From a checkpoint of a small mixture-of-experts model trained on Wikipedia.
Size: 9 layers, width 128, vocabulary 16384, 33.4M parameters.
Experts: 256 experts in each of 9 layers, 8 picks a token, a softmax router.
Training: a variant of Muon for the experts, 592M tokens, 6446 steps.
Below are experts of layer 4 (counted from 0) of a mixture-of-experts language model. Rows are named router (the router's row for the expert), gate (a neuron's input weights, with its number), up (a neuron's input weights, with its number) and show model dimensions 64-127. Each number is 128 + 32 x the weight over its row's rms, rounded and kept within 0 to 255.
After each expert's rows: a language model's description of what the expert responds to; "mostly gets" lists some tokens that are sent to it at least half of the time. This comes from a sample of Wikipedia text that the model never trained on.

# expert 25
router [171 126 175 141 120 129 171 122 159 114 169 115 102 134 123 128 131 160 143 138 121 127  92 104 134 126 156 160 146 117 148 154  88  88 172 144  89 169 183 153 159 123  73 182 158 147 103  70 117 139 182 173 141 113 125 161  82 126 107 141  77  73 164 147]
gate0 [106 178 148 113 204 117 109 124 130 137 166 116 191 124 154 100 124 165  60  60  97 103 139 129 115 147 119 126 104  86 125 155 106 123 101 149 146 188 163 163  78 111 165 130 123 107 135 158 163 134 119 185 132  88 109 125  99 125 157 100 123 127 113  91]
up0 [161 140 126  71 105  83 184 162 179 133 126 123 151 128 149 103 140 167 102 137  88 124 125 162  90 167 145 105 126  72  97  73  80 133  92 147 169 106 124 139 163  98 109 129 160 117  71 138  84 116 113 159 137  70  88 190 126 128 151 155 123 224 140 160]
gate1 [108 127 115 107 122 135 157 160 161  94 152 152 105 132 133   0 162 120 142 108 121 135 108 163 164 139  95 154 110 111 108 168 124 158 140 137 162  85 100 149  54  92 184 122 141  98 118 123 134 136 147  64  96 145 114 111 134 112 190 179 146 147 148 118]
up1 [119 134 102 101 162 105 155 142 149 159 112 198 162 173 152 202  69 122 101 111 123 102 154 120 133 134 149 123 120 149 104 115 113 137 232 132 101 111 136 157  90  74 107 116 168 173 160  50 160 130 133 101 139 162 117  91 142 124 130 114  66 152  71 103]
gate2 [115 156  78  95 146 122  89 159 179 204 185 120 119 138 154 165  97 130 128  83 147 101 165  94 104 175 142 183 111 129 151 127  79  91 188 174 105 149 122 106 141 147 151 159 130 117 124 161 133 140 100 109 111 100  82 143  99  98 101  78 106 112  82 155]
up2 [150 125 111 183 107 128 175 110 190 139 145 146 122 137 128 105 139 123 107  99 130 131 107 139  76 119 117 193 108  91  91 101 156 129 105  85 107 112 105  92 199 123 106 173 149 168  95 165 107  85 162 148 115 113 179 143 110 173 197 137 118 154 134 122]
gate3 [ 96 150  87 124  96  66 114  64 166 131 139 135 180 149 154 118 103 170 171 137 100 171 132 164 129 106  80 137 143 117 144 107  30 144 116 148 119 120 105 146 119 110 107 162 115 142 155 134 171 143 140 178  88 109 215 137 121 109 173 108 173 135  87 129]
up3 [ 71 160  82  85 128  83  55 107 131 111  80 142 153 129 118 152 148 162  73 115 124 159 143 150 133 130 146 115 153 115 158 127 122  88 103  53 135 168 164 170 141 111 112 164 150 117 137 149 188  93  61 129 132 101  77 146  66 121 155 157 129 102 252 162]
gate4 [107 118 108 133 147 183 151 136 164 137 204  94 116 111 100 128 115 105  62  85 101  87 138 156 110 154 128 152 127  76  74  93 210 157 122 125 142 149 142 144 163 121 110  77 133 135 146 102 160  74 102  80 150 113  52 115  82 123 158 145 128 126 136  98]
up4 [120 183 126  69 137 157 141  94  95 185 100 121 122 164 110 146 176  94 102  54 151 140 129 128  54 127 117  48  99 114 119 143 147 157 132 176 179 109 113 126 152 125  99 142 134 100 121 109  98 150 125 160 132  87  87 193 125 152 136 133 115  83 151 119]
gate5 [104 139 133 118 156 111 120 154 170 123 145  79 179 159  98 152 137  93 191 136  81 127  61  94 157  83 117 200 157 159  95  78  68 202 205 183 136 114 130 118 144 105 125 156 116 132 135 121  91 105 118 153 117 130 152  65 165 129 141 192 168 111 104 125]
up5 [ 54 131 189 145 129 145  90 141 127 124 140 178 121 174 103 161 103 146 147 102 120 182 111 115 115 149  89 126 147 156 119 170 111 102 110 116 125  81 103 137 159 114 142 170  88 175  95 111  82 136 120 110 144 192 110 117 142 132 111 191 117 107 161 132]
gate6 [103 136 149  83 131 139 159 107 145 145 199 123 159 119 140 102  90 131 104 177  48  81  57 134 112  82  94 136 164  90 138 116  87  50  93 114 123 123 148  95 114 134 178 144 120 133 121 162  73  81  80 157 118  93 112 103 141 109  91 131 144 120  74 157]
up6 [162 155  89 138 115 118  34 109  99  46 145 132 166 166 133 135 190 140 153 102 110 131 140  66 108  53 151 148 111 160 113 165 131 140 151 108 158 124 114  99 112 109 125 141 140  96 113 138 111 110  90 188 147  87  58 141 179 161 174  92 129  93  87 125]
gate7 [167  97 208  89 152 196  79 136 152 151 167 141 129 127 171 105 149 129 110 119  82 137  96 144 198 111 152 113 129  76 115 195 115  83 166 125 149 137  95 156 134 149 134 112 133 179 112 107 138  58 141 117 123 139  83 149 120  91 128 171 133 157  96  75]
up7 [ 67 105 115 122  74 106 152 156  87 157 135 154  83 104 140 185 132 156 121  99 146 123 142 159 167 103 147 141 112  75 141 134  91 135 131 172 168  85 127 123 112 136  86 136 126 142 155  80 130 174 118 104 121 136 146  79  83 213 159 115 118 178 167 104]
What it handles: List line starts
mostly gets: "- C", "- H", "- D", "- W", "- M", "- E"

# expert 23
router [127 108 144 154 119 159 149  74  71 177 137 128 142 142 114  60 129 132  76 154 123 138 110 108 145 162 155 174 137 144 146  81 127 126 189 138 131 128 164 159 153 179 188 212 133 134 104 149 154 193 188 150 155  91 186  65 139 107 132 184 168 135 193 159]
gate0 [129 170 110  61 143 134  68 126 111 110 142 169 107 165 123 119 148 156 166 122  74  68 150 136  83 173 165 118 104 119 104 126  96 160 115  48 151 148  85 109 128  89 151 126  90 122 118  79 145 142  76 124 157  95 104 128 124 130 190 145 123  75 145 158]
up0 [108 167 144 156 131 122 171 139 106 150 105 169 185 118 137 142 123 149  69 127 200 189 156 104  73 156 125 103 131 154  97  90 153 170 124  85 128  93 124 153 140 141 119 161 121 139 113 128  96 144 180 130 120 130 139 120 134 142 143 168  63 160  90  86]
gate1 [159 129 138  91 177 103 105 128 128 125 120 118 141 119  79  74 114 152 126  75 161 118 149 129 104 147 128  76 147 118 128 134 145 107 138 137 122 170  98 121  78 121  91  83  60 158  97 173  84  92 122  91 106 158 100 148 143 167 108 128 108 179 130 163]
up1 [ 85 126 120 129 167  97 158 125 154 146 128 178 101 169 182 120  93 128 126 179 163 100 190 118 135  81 155 105 123 156 165 183 116  88 220 120 179 134 125  79 174  94 160 140 109 125 173 139 116 112  89 115 113 123 129 123  96 149 142  92 120 128 105 114]
gate2 [123 146 128  68 151 159  98 117 125 158 136 139 114 136 143 173 113 107 140 106 121 110  94 120 125 155 108 177 106  48 111 110 127 110 108 100  63 134  85 103 126  96 114 101 147 113 138 110 109 154 136 138 144 115 163 145 155  72  82 102 198 170  66 174]
up2 [ 85 100 126 105 116 149  87 122  88 177 126 136 148 131 172 160 127  69 163 168  87 146 120  98  88 142 156 183 161  30 112 157  91 106  73 170 178  81  89 151 114 100 117 108 113 110  86 116 102  92 124  89 112 104  89 130 150 195  84  35 110 155 129 158]
gate3 [142 114 148 126 153 145 121 138 152 132  77  96 218 120 143 122 108  93 150  73 128  94  99 129 133  93 142  69  92 120 111  66 136  97 125  96 110 161 129  43  94  63 113 124 138  98 113 137 151 182 132 150 134 109 144  94 126 140 100 158 181 134 103 168]
up3 [167 115 151 154  95 168 126 155 104 112 160 120 142 124 121 120  59  91 131  93  84 118 100 113  90 105  80  74 122 158 165 125 121 122 173 141 160  95 111  93  89 140 126 117 126 185 114 155  93 159  89 115 115 185 116 104 210 144  77 139 141  99  75 123]
gate4 [149 179 188 186  99 128 130 148 192  80 148 136 162 161 149 185 120 138 218 134 108  80 101 103  95 151 129 139 149 108  98 116 209 166 111 131 172  75 158 146 128 158 120 133 107 108  78 147 149 113 130  90  90 142  88 137 134 122 115 123 102 150  79 130]
up4 [121 205  82 121 151 140  93 173  81 132 128 112 110 123 128 122 135 108  95 107 115 170  62 156  67 131 136 216 137  80  69 134 146 128 112 141 121 107 133  91 103  52 156 125 173 156 100 118 156  99 140 117 129 181 146  87 163 119 123 155 191 109  87 115]
gate5 [ 97 131  86  99 159 122 158  75 191 142  67 120 115 131  84 130  96 101 188 132 122 101 187 165 163 137 156  81 126 133 122 110 148 165  97 193 121 116 113  85 106 101  80 101 132 119 118  73 122 100 133 114 112 103 148 186 137 150 158 133 136  67  50 139]
up5 [ 67  96  90 124 119 142  60  85 144  74  95 137 109 123 146 126 127 182 122 144 120 179 156 178  84 187  98 118 147  84 139 116 114 164 140 145 117 107 172 111 190 143 133 129 154 165  75 122 127  93 163 157  74  83 100 188 179  97 127 139 129 163 131 181]
gate6 [ 92 127 135 135  83 109 110 100 101 102 117 117 125  71 115 106 140 179 137 112 117 115  98 117  86 119 155 182 129  94  88 146 159  36 192 129 115  68  96 109 128  74 155 100  91  97  93  59 126 115  81 106 111  74 138 103  96 135 139 113 155 113 103 156]
up6 [186 135 132  99 117 138 104 102  87 136 143 183  77  81 123  99 120 109 130 123 104 169  96 110 120 188 138 140 165 127  71 121 135 114 119 120  81  71  82 150 111  74  68  95 149 120 122 107  99 108 128  89 171 106  66 114 197 163 150 138 136 127 113 157]
gate7 [128  80 122 136 167 187 125 178 153 180 160 154 149 116 131 144 197  49 103 177 145  60 138  91 114 174  77 114 154 121  66  70 176 147 160 151 147 130 145 111 139 163 170 136  98 102  97 108 174 157 181 131 169  94 184 147 143  78 120 140  86 108 105  92]
up7 [ 88  79 103  93 124  99 143 190 165 195 144 112 108 152 134 196  73 108 115 110 124 128 164 139  72  89 178 123 114 100 130 122 137 156  91 161 153 154 175 155 126 111 148 136  91 129 126 119 113 137 173  82 169 164 115 184 129 140  98  83 137 101 130  81]
What it handles: Sentence and line openers
mostly gets: " In ", "In ", "On ", " On ", " During", " In the"

# expert 52
router [174 149  75 124 167 128  60 177 176 120  64  94 134 117 112 174  98 172  96 121 143 154  88  85 121 113 166 123 131 141 160  80 126 118 149 154 134 127 121 103 124 166 118 147 115 188 128  53  81 163 136  59 147 163 112  98 165 119 133 122 138 153 138 132]
gate0 [114 153  94 120 134  69 177 114 123 212 107 201 172 128 157 154  97 137 130 111 108 149 124 157 153 129 101 135 150 126 131  72  72 189 135  92 125 139 124 181 126 118 159  48 130 104 185 117 119 112 182  97 127 107 212 142 149 118  99 110  98 170 128  77]
up0 [107 108 136 179 132 145 185 109 118 119 164 118 110 108  80 119 113 127  96 118 171 122  99 111  99 110 131 113 144 137 132  99  95 186 125 161  92 141 137 127  82 149 133  90 136 135 128 129 120  65 148 101 116 101 119 120  60 130 133 201 112 119 165 180]
gate1 [134 154 145  62 127  90 159 101 124 171 106 142 168 112 149 144 140 160  62 129  87 108 108 157 158 155  66  93 122 170 139 138  91 143 140 103 145 124 164  41 141 142 134 100 115 160 109 198 142 206 182 143 117 141 173 163 128 125  85 143 112  97 114 154]
up1 [104 154 109 125 138 126 153 137 144 122 139 155 146 106 110 180 165 135 157 115 144 166 108 181 177  98 195 160 151 138 116 119 188 102 116  74 108 137  69 164 119 172 105 119 169 131 135 158  55  79 127 102 101 153 111 141 166 118  95 114  91 114 108 139]
gate2 [105  99  74 111 130  83 149 134  84 116 133 108  67 110 129  92 121  93 142 148 104 115 153  84 161  96 149 113 164 141 153 175  36 173 124  95 111 178 142  71 149 135 128 220 130 130  81 126  80  68  91 155 154 136 101 133 141 106 155 144 128  54 118 109]
up2 [115 145 130 134 123 141 122 120 166 110 102 111  61 141  69 104 111  98 220 175 163 106  81 172 148 164 131 123 189 106 118 176 118 135 126 190 192 189 108  73  95  82 109 144 170 144 152 143  77  96 127 113 114 166 120  71 194 116 113 176 131 139 170 112]
gate3 [118 127 131 164  97 127 129 108  86 192 142 158 150 120 146  82 137 107 115 110 126 130 139 136 171 160 133 148 135  83  87 104 171 142  61 156 125  57 133 106 153 175  98 119  86  75 165 131 189 135 137 177 144 153 182 195 115 154  93 119 101 165 107 103]
up3 [174 137 142 108 137 126 131 134 162 163 117 102 125 107 134 149 130 129 158 127 135 111 100 123 125  72 135 139 125 113 134 166 172 136 149 111 177  59 153 105 141 110 148 111 133 179 125 159  53 107  95 124 111 163 125  60 112  94 144 113  54 101 147 207]
gate4 [ 92 128 132 172 148 106  70 200 149 106 150 149 178 156  97 131 105 126 163 149 106 108 111 152 167 100  90 117  78 156 221  86 134 124 126 141 133 129 153 125 121  97 136  90 207 135 123 113 113 106 162 144 139 150  87 156 111 142 134 154 125 142 171 103]
up4 [134 154 123  65 174  75 165  89 175 140 128 198 114 124 126 145 125 113 140 192 104 169 163  96 117 172 175 104  68 156 125 101 107 144 143 121 140 102  90 159  65 112 155 169 105 143 124 160 109 174 161 126 126 160 166 100 152 162 150 133  82 103 164 124]
gate5 [117  86  74 171 113 142  80 130 156 165 154 132  93 147 138 147 136 115 164  92  70 117 155 107 142 127 123 113 192  64 158 116 189 115 119 173 146 122  78 126 156 164 167  95 179  94 113  36 148 107 114  90 101 111 158  83 117 116 113  93 123  78  69 146]
up5 [167  91 172 185 109 155 117 141  99  88 132 132 160 129 127 114 124 151 162 139 135 131  97 175 176 120  76 121 162 101 142 120 163 129 101 157  83 156 113 106 155 196  99 169 133 126  42 160 175 161 168 142 107 128 198 180 114 192 129  52 135 117  73 116]
gate6 [101 133 140  99 124 105 133 161  99 241 131 107 120 105 180 123 148 124 118 142 138 153  94 117 142 119  83 132 116  95 117 165 169 107 136 133 112 133 131 116 111 112 103 149 102  81  67 111 150 118  88 163 128 120 131 114  75 142 123 113 153 118 136 114]
up6 [129 132 186 122 186 151  95 165 126  73 154 182 106 146 221 128 207 158 109 116 136 173 128  74 127 122 141 105 157  90 150 166 119 120 107 113 145 168 169 148 165  51 149 145 143 136 110 177  87  91  97 124 145 180 128 152 124 136 108 176 116 131 124 197]
gate7 [128  51 144 118 123 162 126 107 117 231 149 104  93  99 104 124 105 129  73 119  82  95 107 135 125 114  79 113 131 120 104 120 148 127 141 135 158 114  95  95 154 168 106 172 155 123  71  85 116  98 123 112 172 101 140  96 140 119  46 166 131 136  93 101]
up7 [139 155 169 113 146 135 152  14 143 101 131  78 128  95  74 101 182  65 144 109 166 116 122 146 115 127 157 137  77 107 130 118 125 158  93 169 113 162 103 168 131 134 135 127 119 138 115 156 137 165 186 128 115 172 120 119  96 115 113  90  78 149  94 127]
What it handles: Proper-name letters after capitals
mostly gets: " Wa", " Ba", " Lou", " Ben", " Bad", "- Le"

# expert 3
router [110  81  76 101 108 112 117 164  97 104  94 107 100 104 132 144 116 116 112 164  52 115 137 121 129 115 109 137  84 122 162 118 148  87  95 135 139 155 119 132 146 174 171 106 155  85  84 159 188 143 124 161  98 100  83  87  87 132  98  88  78 142 121  44]
gate0 [121 135 128 116 140 155 131 105 118 146 155 128  87 151 100 146 141 138 103 148 144 134 108 134 121  95 158 142 119 173 185 102 222 130  94 124 181 117  72  94  75 127 139 144 107 100  99 167 138 100 103 164  65  90 168  89  89 104  92 158 113  87  85 192]
up0 [123 138 124 126 110  86 127 175 179  63 137 127 139 151 152 157 108 106  98 128 106 132 105 129  78 140  97 124 171 102  99 143  72  88 161 104 184 124 115 153  91 186 166 170 116 104 117 123 108 125 132 105 114 119 166 218 133 115 132 121 109 129 148  72]
gate1 [137 167 148 175  93 176 142 124 161 175 150 137 191  89 128 116 116  79 102 154 188 158 104 117 106 118  50 106 156  92  46 117 129 153 131  84 144 181 137 146 118  72 101 118 144 181 130 152 150 127 137  78 157 175 157 135 147 153 155 203 129 173 151 143]
up1 [ 68 169 174  83 105 189  99 115 100 106 103  91 175 201  68 118 128 114 125 148 140 147 148 120 133  94  89 146 104  85 122 131 111  95 100 120 119 122  93 116  79 113 115  88 167 176 130 187 184  64 139  98 113  69 154 112 133 114 146 160  98 103 155 166]
gate2 [146 168 135 148 140  66 113 184 115 173 115 153 213  69 117 130 173 158 154  76 151 114 127 115 165 137 113 128 158 119  92 146 140  73 150  94  73 161 141 124 134  65 161 106 174 110 117 125  77 110 156  82 141 152 116 140 128 109 175  95 112  83 113 107]
up2 [117  79  97 103  95  84 144  95 157  82 133 131  82 137 133 140  99 154 106 138 185  83 142 167  88  97 174  99 123 143 143 127 105 124 112 139 204  70  74  96  91 117  76 158  96 125 129 142 137  68 133 108 178 144 101 124 127 154 111 128 146 176  94 187]
gate3 [157 192 142 108 119 175  96 188 206 150 121  73  99 134 168 145 130  61 148  95 147  92 103 126 131 188 146 136  64 151 129 142  95 171 139 115 103 126  98 110  86 117 131 132  97 216 145  92 113 170 159 110 108 112 175 129  95 111 179 109  97 124  96 139]
up3 [138 121 119  89  91 120 121 169 184 107  83 133  98 166 170  74 114  86  60 105 106 108  99  78 143 159 148 129 122  84 107 153  95  87 122 169 157 141 189 169 187 120 132 127 162  77 185 139 148 135  78 163 118  76 110 104 100  93 119 109 219 129 153 126]
gate4 [147  90  86  77 115 156 111 126 166 167 199 141 157 198  77 145 111 154 149  97 105 103 172 200 129  99 111 133 114  65 111 155 148 137 147 113 175 169 168 159  93  98 115 118 203  76 136 105 136 127 131 143 185 127 128 104 139 113 135 125 139  61  73 116]
up4 [119 160 151  99 125 186  78 117 181 135 100 122 130 116  92 130 121 144 175 105 129 158 166 144  92 185 116 164 105  83  57 109 160 101 137 141 101 146 158 104 134 143 151 144 156 132 122 137  97 105  83 131 133 119 169  94  98 187 112  69 133 144 115  89]
gate5 [106 115 152 123 111 122 125 180  50 170 112 162  62 174 124 146 143 100  80  50 156  86 147 127 111 107  92  99 106 140 152  90 108  10 107 156 117 115 158 148 118 111 165 112 157 127 176  99 160 123 164  86 110 110 109 106 134 164 165 117 118 129 133 165]
up5 [120  56  97 113 130 144 122 141 224 146 130 110 129  95  71 105 163  86 106 107 148  85 115  92 142 156 130 110  85 149  86 130 123 129  94 113 114 135 129 157 164 159 130 123 119 151 188 143 135 147 163 196 130 175 145  82 128  69 129 172 150 103 126 175]
gate6 [122 131 129 114  69 132 110 161 192 160 196  85 131 112 175 150 141 144 153 123 157 140 165 111 158 115 119 150 120 127  89 181 165 122 121 147  92 159 167  96 169 163 193 110 101 136 144  61 151 121 152 160 172 154 104 100 142 109 155 171 145  86 114 179]
up6 [ 71 137  48 100  82 108 104 123 146  94 175 129 144 100 125 112  87 137 115 102  91 169 102  91  79  97 117 122 175  66  93 164 179  96 159 103 102 133 106  95 123 156 140  85  93 132 147 154  83  84 140 124 204 145 178 106 114 145 132 144 145  58  93 149]
gate7 [153 105  95  90 107 163 159 175 106 139  87 122  94 159 164  92  99 140 148 171 140 111 135 141 134 121 160  57 102 149 162 145 126 167 136 141 158  95 159 105 126 134 151 142 146 180 105 139 218 109 127 156 120 166 121 108 126  99  79 145 125 133 150 142]
up7 [130 135 100 187 135 100 113 114 160  84 170 148 127 141 200 122 121 112 137 152 165  90 131 127 111 184 108 151  95 123 144 134 158 116 127 102  90 147 129 131 123 121 106 131 144 153 169 139 117 143 196 126 129 118 159 105 120 188  95 129 164 180 183 203]
What it handles: Sports contest nouns
mostly gets: " season", " year", " Championships", " votes", " Championship", " Cup"

# expert 12
router [ 75 138  93 133 133 141 156 170 111 177 150 121  73  98 131 151 183 183 107  85 127 115  51 169 173  69 121 168 162 137 139 111 114 115 123 136 183 176 146  65 111 111 112 174 133 127 129 154 128 176 152 145 101  72  89 191 121 111 110 102 130 110 168 124]
gate0 [ 82 124 153 175 160 127 123  96 112 145 127 135 110 198 156  95  84 134  97 183 148  94 106 131  64  83 157 187 145 126  90  43 133 113 117 119 140 133 138 152 144  89 132 159 190 130 164  87 159  65 122 124 137  91 123 136  72 144 116  88 173 146  91 121]
up0 [155 119 133  65 146  77 109 112 100 168 100 157 129 161 136 165 139 151 148 165 128 174 221 108 110 153 107 116 165 108  75 130 148 126 103 133 120 100 158 176  73 170 130 159 125 155 146 141 123 121 145 128 143 145 205 157 105 127  96 136 178 143 142  88]
gate1 [140 140 105 124 124  70  82 173 120 115 131 100 105 157 126 161 184 137  98 144 153 195 129 119 142 141 113 121 142 139 118 165 132 120 122 111  85 127 137 100 207 161 156 152 127 160 132 146 143 159  94  68 154  95  88 126  77 224 175 130 122  97 132 157]
up1 [152 130 189 146 137 187  58 100  81 146 119  73 140 149 149 157  99 148  94 151 102 154 111 149 104 153 127 189 119 109 160 151 115 167  95 130  89 103 143 131 121 208 126 119 137 191 144  94 140 163  99 193  83 104 117  97 113 131 146 127 206 108 109  87]
gate2 [111 130 132 100  31 144 171 133 176 161 125 164 120 126  81 101 153 114 149  76 140  94 130 175 161 102  99  86  86 146 127 136 156 148 123 156 160 121  95 180 139 120 167 165 149  82 199 123 136 108 118 110 179 112 175 106 152 128 149 114 126  57 104 141]
up2 [164  32 157 150  64 145 121 151 162 176 108 159 134 131 142 183  81 133 107 138 130  91 152  83 114 127 141 114 118 121 120  53 114 123 169 115 105 151  86 166  89  93  79 122 134 115 132 116 132 130 160 133  89 117 137 121 121  90 130 103 100 108 167  93]
gate3 [139 159 171 122 121  94 202 143 153 140 180 202 108  95 142 128 150 106 113 148  47 109 127 149 117 146 158 107  31 136  98  92 134 125 104 138 111 123 120 164 166 156 127 128 179 132  76 108  93  92 119 167 190 152 100 106 136 161  91 119 116 120 129 165]
up3 [114 167  58 152 123 127  84 124 183 144 125  85 117 178 151 142 115 171 124  99 161 155  70 139 125 170 128  76 157 155 103  87 133 159 143  84 144 143 169 165 128 155  76 175 113 117 153 117 105 143 153 144 188 140 100 107  92 129 101  94 179 125 124  90]
gate4 [111  96 124 142 150  93 110 118  52  71 110 149 145 120  94 145 159 139 219 147 127 129  86 109 132 110 100 110 167  95 170 133 161 124 123 117 141  77 143 109 120 103 174 114 126 112  85 101 147  79  84 104 158 103 136 114 107 120 124 156 115 144  78  99]
up4 [ 90 239 130 121 143 163  71 177  83 126 126 103 160 139 141 162 110 146 129 146 129  69 211 152 125 106 111 123 162 142 118 117 166  85 104 146 117 175 111 161 102 117 132 110 161 105 146 111 120 115  88 124  81 132 157 159 178 108  98 112 129  89 125  72]
gate5 [116 131  99 115 164 178 111 190 169 180 159 156 101  92 110  81 165 136 202 122 131 122 105 127 190 150 143 123 116  86 109 113  39 131 155 158 159 173 133 147 164 174 119 149 144 164 209 168  93 121  76 135 156 120 132 103 126  67  94 156 129 108 131 137]
up5 [ 99 152  85 117 143 141 175 124  94 131 154 192  95 128 157 169 113 144 126 154 119 114 180 175 178 124 146 107 146 162 126 136  87 170 135 115 105 171 109 115 110 128 126 136 135 160 156  88  93 130 199 134 163 186 112  94 149 136 110 125 127  84 156  80]
gate6 [ 69  63 154 135 116 150 139 138 150 158 210 130 165 135 197  90  96 135 157 151 133 139 105 142 119 121 164 140 119  95 123 172 115 173 116 125 133 124 141 146  89 143 101 122 119  96 148 122 135 119 163 177 134  91  63  96 124 128 125 162 192  76  98 101]
up6 [152 175 184 175 110 201 128 105 121 164 113 181 106 109 118 138 123 137 114 137 126 127 137 134 139 140 105 138 209 128  55 145 125 146  23 137 146 179 139 152 109 145 143 131  83 142 158 127 132 125 104 165 181 133 135 143 133 176 112 139 172 121 127  80]
gate7 [ 62 138 148 141 106 133 117 139 135 135 158 122 157 200 144 165  95 115 188 136 114 119 118 136  91 181 149 120 150 142  61 126  90 174 170 142 139 120 129  89 139  76 134 128 180 188 138 126 147 149 123 177 102 122 129  83 137 123 136 120 117 109 142 103]
up7 [109 164 145 118 105 132 148 116 126 121 150 116 134  87 125 120 132 154 174 172 161 202 216 139 137 149 136 111 149 154 109 108 144 146  86  98  92  95 146 187  95 116 161 112 162 162  89 115 112  90 111 158 131 138  94 121  62  91 157 145 116 141 148 182]
What it handles: Table and list delimiters
mostly gets: "| Preceded by", "| O", "- Preceded by:", "- Succeeded by:", "|  | Independent", ": →"

# expert 1
router [155 119 151 122 170 144 148 130 101 154 150 129  68 115 125 102 115 171 135 108 130 103 136 117 136  93  87 190 140 146 164 136  88  92 101 126 164 138 177 167 199  99 119 158 134 124 133  75  79  65 161 154  93 112 146 124 149 134 173 130 132 162 108 112]
gate0 [ 89 111 222 151 158 121 121 145  96 142 170  67 120 106 100 189 137  80 144 120  68  95 158 174 154  71 146  94  93 111 160 187  80 144 175 162 122 160 118 149 118 112 185 116 110 131 166 119 123 109 181 132 160  77 104 145 123 158  96 135  74 109 121 158]
up0 [ 91 255 125 150  67 118 143 108 182 123 149  93 100 139 116 151  87  92 140 115 188 122 127 169  89 138 118 111 113 110  79 145  74 146 114 171 182 109 123 156 125 134 151 128 121 143 185 110 136 157 129  74 125 167 102 140 105  94 103 148 180 150 144 128]
gate1 [ 87 112 157 151  63 140 121 186 157 140 136 159 129 143 129 178  89 191 156  83 135 145 132 107 158 174 183 104 111 138 144 120 111 127  96 162 179 145 173 112 162 135  94 133 123  98 111 140  82 164  82  90 164 110 115 148 109 153 177  69 133 156 170 121]
up1 [187 147 136 146  97 128 174  99 133 155 120 135 181 151 125 137 103 155 101  83 151  87 130 120  43 116 158 173 145 160 122  87 126 109 112  95 176 162 110 135 100 166 172 137 109 156 154  87  97  62 126 205 155 124 100 133 114 158 115 110  75 138 135 176]
gate2 [124 127 104 137 161 109 159 137 113 139 101 131 159 115 183 132 186  89 143 147 125  95 126 145 129  92 115 137 106 134 158 123 140  88 174 105  94  82 117 116 178 104 126 147 105 106  84 121 100 170 157 122 159 115 135 129 125 162 135  82 152 199  90 185]
up2 [ 80  95 111 112 113 129 150  79 142 163  80 141 138 191 127 158 140 117 116 167 106 112 200  74 185 113 174 151 152  91  92 102 101 118 137 117 145 100 148 154 127 118 132 115 151 106 120 147 106 126 110  51 166 172  86 114  94 119 158 171 110 139 184 153]
gate3 [124 124 113  72 121  93 128 130 177 140 122  63 137 117 123  80  85  48 139 156  59  67 119 138 119 113 140 118 173  78 105  89 122 152 125 164 139  89 182 147 150 146 103 188 134 127  86  65 102 169 155 100 155  73  77 121 158 165 109 170 150 125 132 123]
up3 [166 152 125  88  89 119 154 185  74 138 115 156 101 153 116 197 142 126 137 108 139 163 148 110  97 139 139 160  52 125 158 107 105  95 138 154 118 174 108 126 136 124 139  92 135 134 134 171  72 148 109 138 116 152 128 126 104 105 146 138 137 175  21  83]
gate4 [ 90 113 197 117 120 138 127 120 123 106 108  98 156 123 139 139 107 184 158 123 125 109 146 141 186 147 148 114 198 119 118 175 120 146 123  81 137 153 112 153 133 142 148  75 111 151 119 121 147 128 132 121 137 115 132 154 178 142 115 133  79 110 125 110]
up4 [115  99  85 117 174 128 106 193 144 100 168  83 145 110  91 183 148 146 142 115 149 130 102 125  89 121  83 125  92 169 148 145  86 157 166 106 118 184  71  77 159 113 138 138 126 250 107 183  96 133 113 113 110 127 194  96 178 143 131 170 195 105 162 160]
gate5 [125 149 186  70  96 142 107 120 147 119 166 130 117  94  72 126  96 126 156 148 112 125 161 135 170 147 169  93 135 157 144 140 114 135 133 150 143 159 109 200 114 132 142  92  52 137 125 144 126 115 158 193 131  82 157 132 142 113 183 126 140 195 150 115]
up5 [102 119  88 108 141  52 134 135 135 142 136 177 160 117 138 136 157 166 123 132 150 135 140 166 209 146 131 133 143 139  96 117 112 161 196 162 130 155 149  72 159 109 137 129 150 175 123 161 111  90 153 141 126 104 146 115 118 153 159 100  26  99 142 165]
gate6 [111 165 136 105 163 143 111 122 137 162 182 136 120 132  97 150 121 135 183 112 142  66  89 136 167 110  63 114 154  99 152 149 131 156 202 118 147 128  92 158 157 203 174 128 135 137 146 141  60  65  99 158 161 111 118 179 150 218  99 116 134  84 141  97]
up6 [182 100 148 113 160 162 143 122 154 125 154 142  97  72 139 126 109 116 162 183 107 157 207 125  84 140 107 130 132  96 172 164 137 128  83 160  69 137 126  81 133 176 173 103 120 125  69 188 135 176 142 112  98 155 158 130 129 154 116 108 137 170 134 190]
gate7 [176 153 103  95 164 148 141  78  72 157  88 139 181 146 108 101 143 103 113 109  64 144 148  88  83 126  91 128 135 128  96 136 103 129 119 134 155  53 147 146  83 137 151 114 160 167 111 117 117  79 118 106 133 136  98 111 184 101 123 138 107 172 126 119]
up7 [119 137 119 122 205 144 100  77  89 159 130 117 178 127  91 125 115 113 117 162 166 160 136 122 118 186 139 108 166 134 122 117 119 132 123  78  87 136 129  88  99 138 156 143 172 138 153 126 173 141 165 142 100 186 169 103  96  96  50 147 112 125 130 100]
What it handles: Infobox field colons
mostly gets: "- Coordinates: ", "- Country:", "Personal information", "- Born:", "- • Total: ", "- Born: "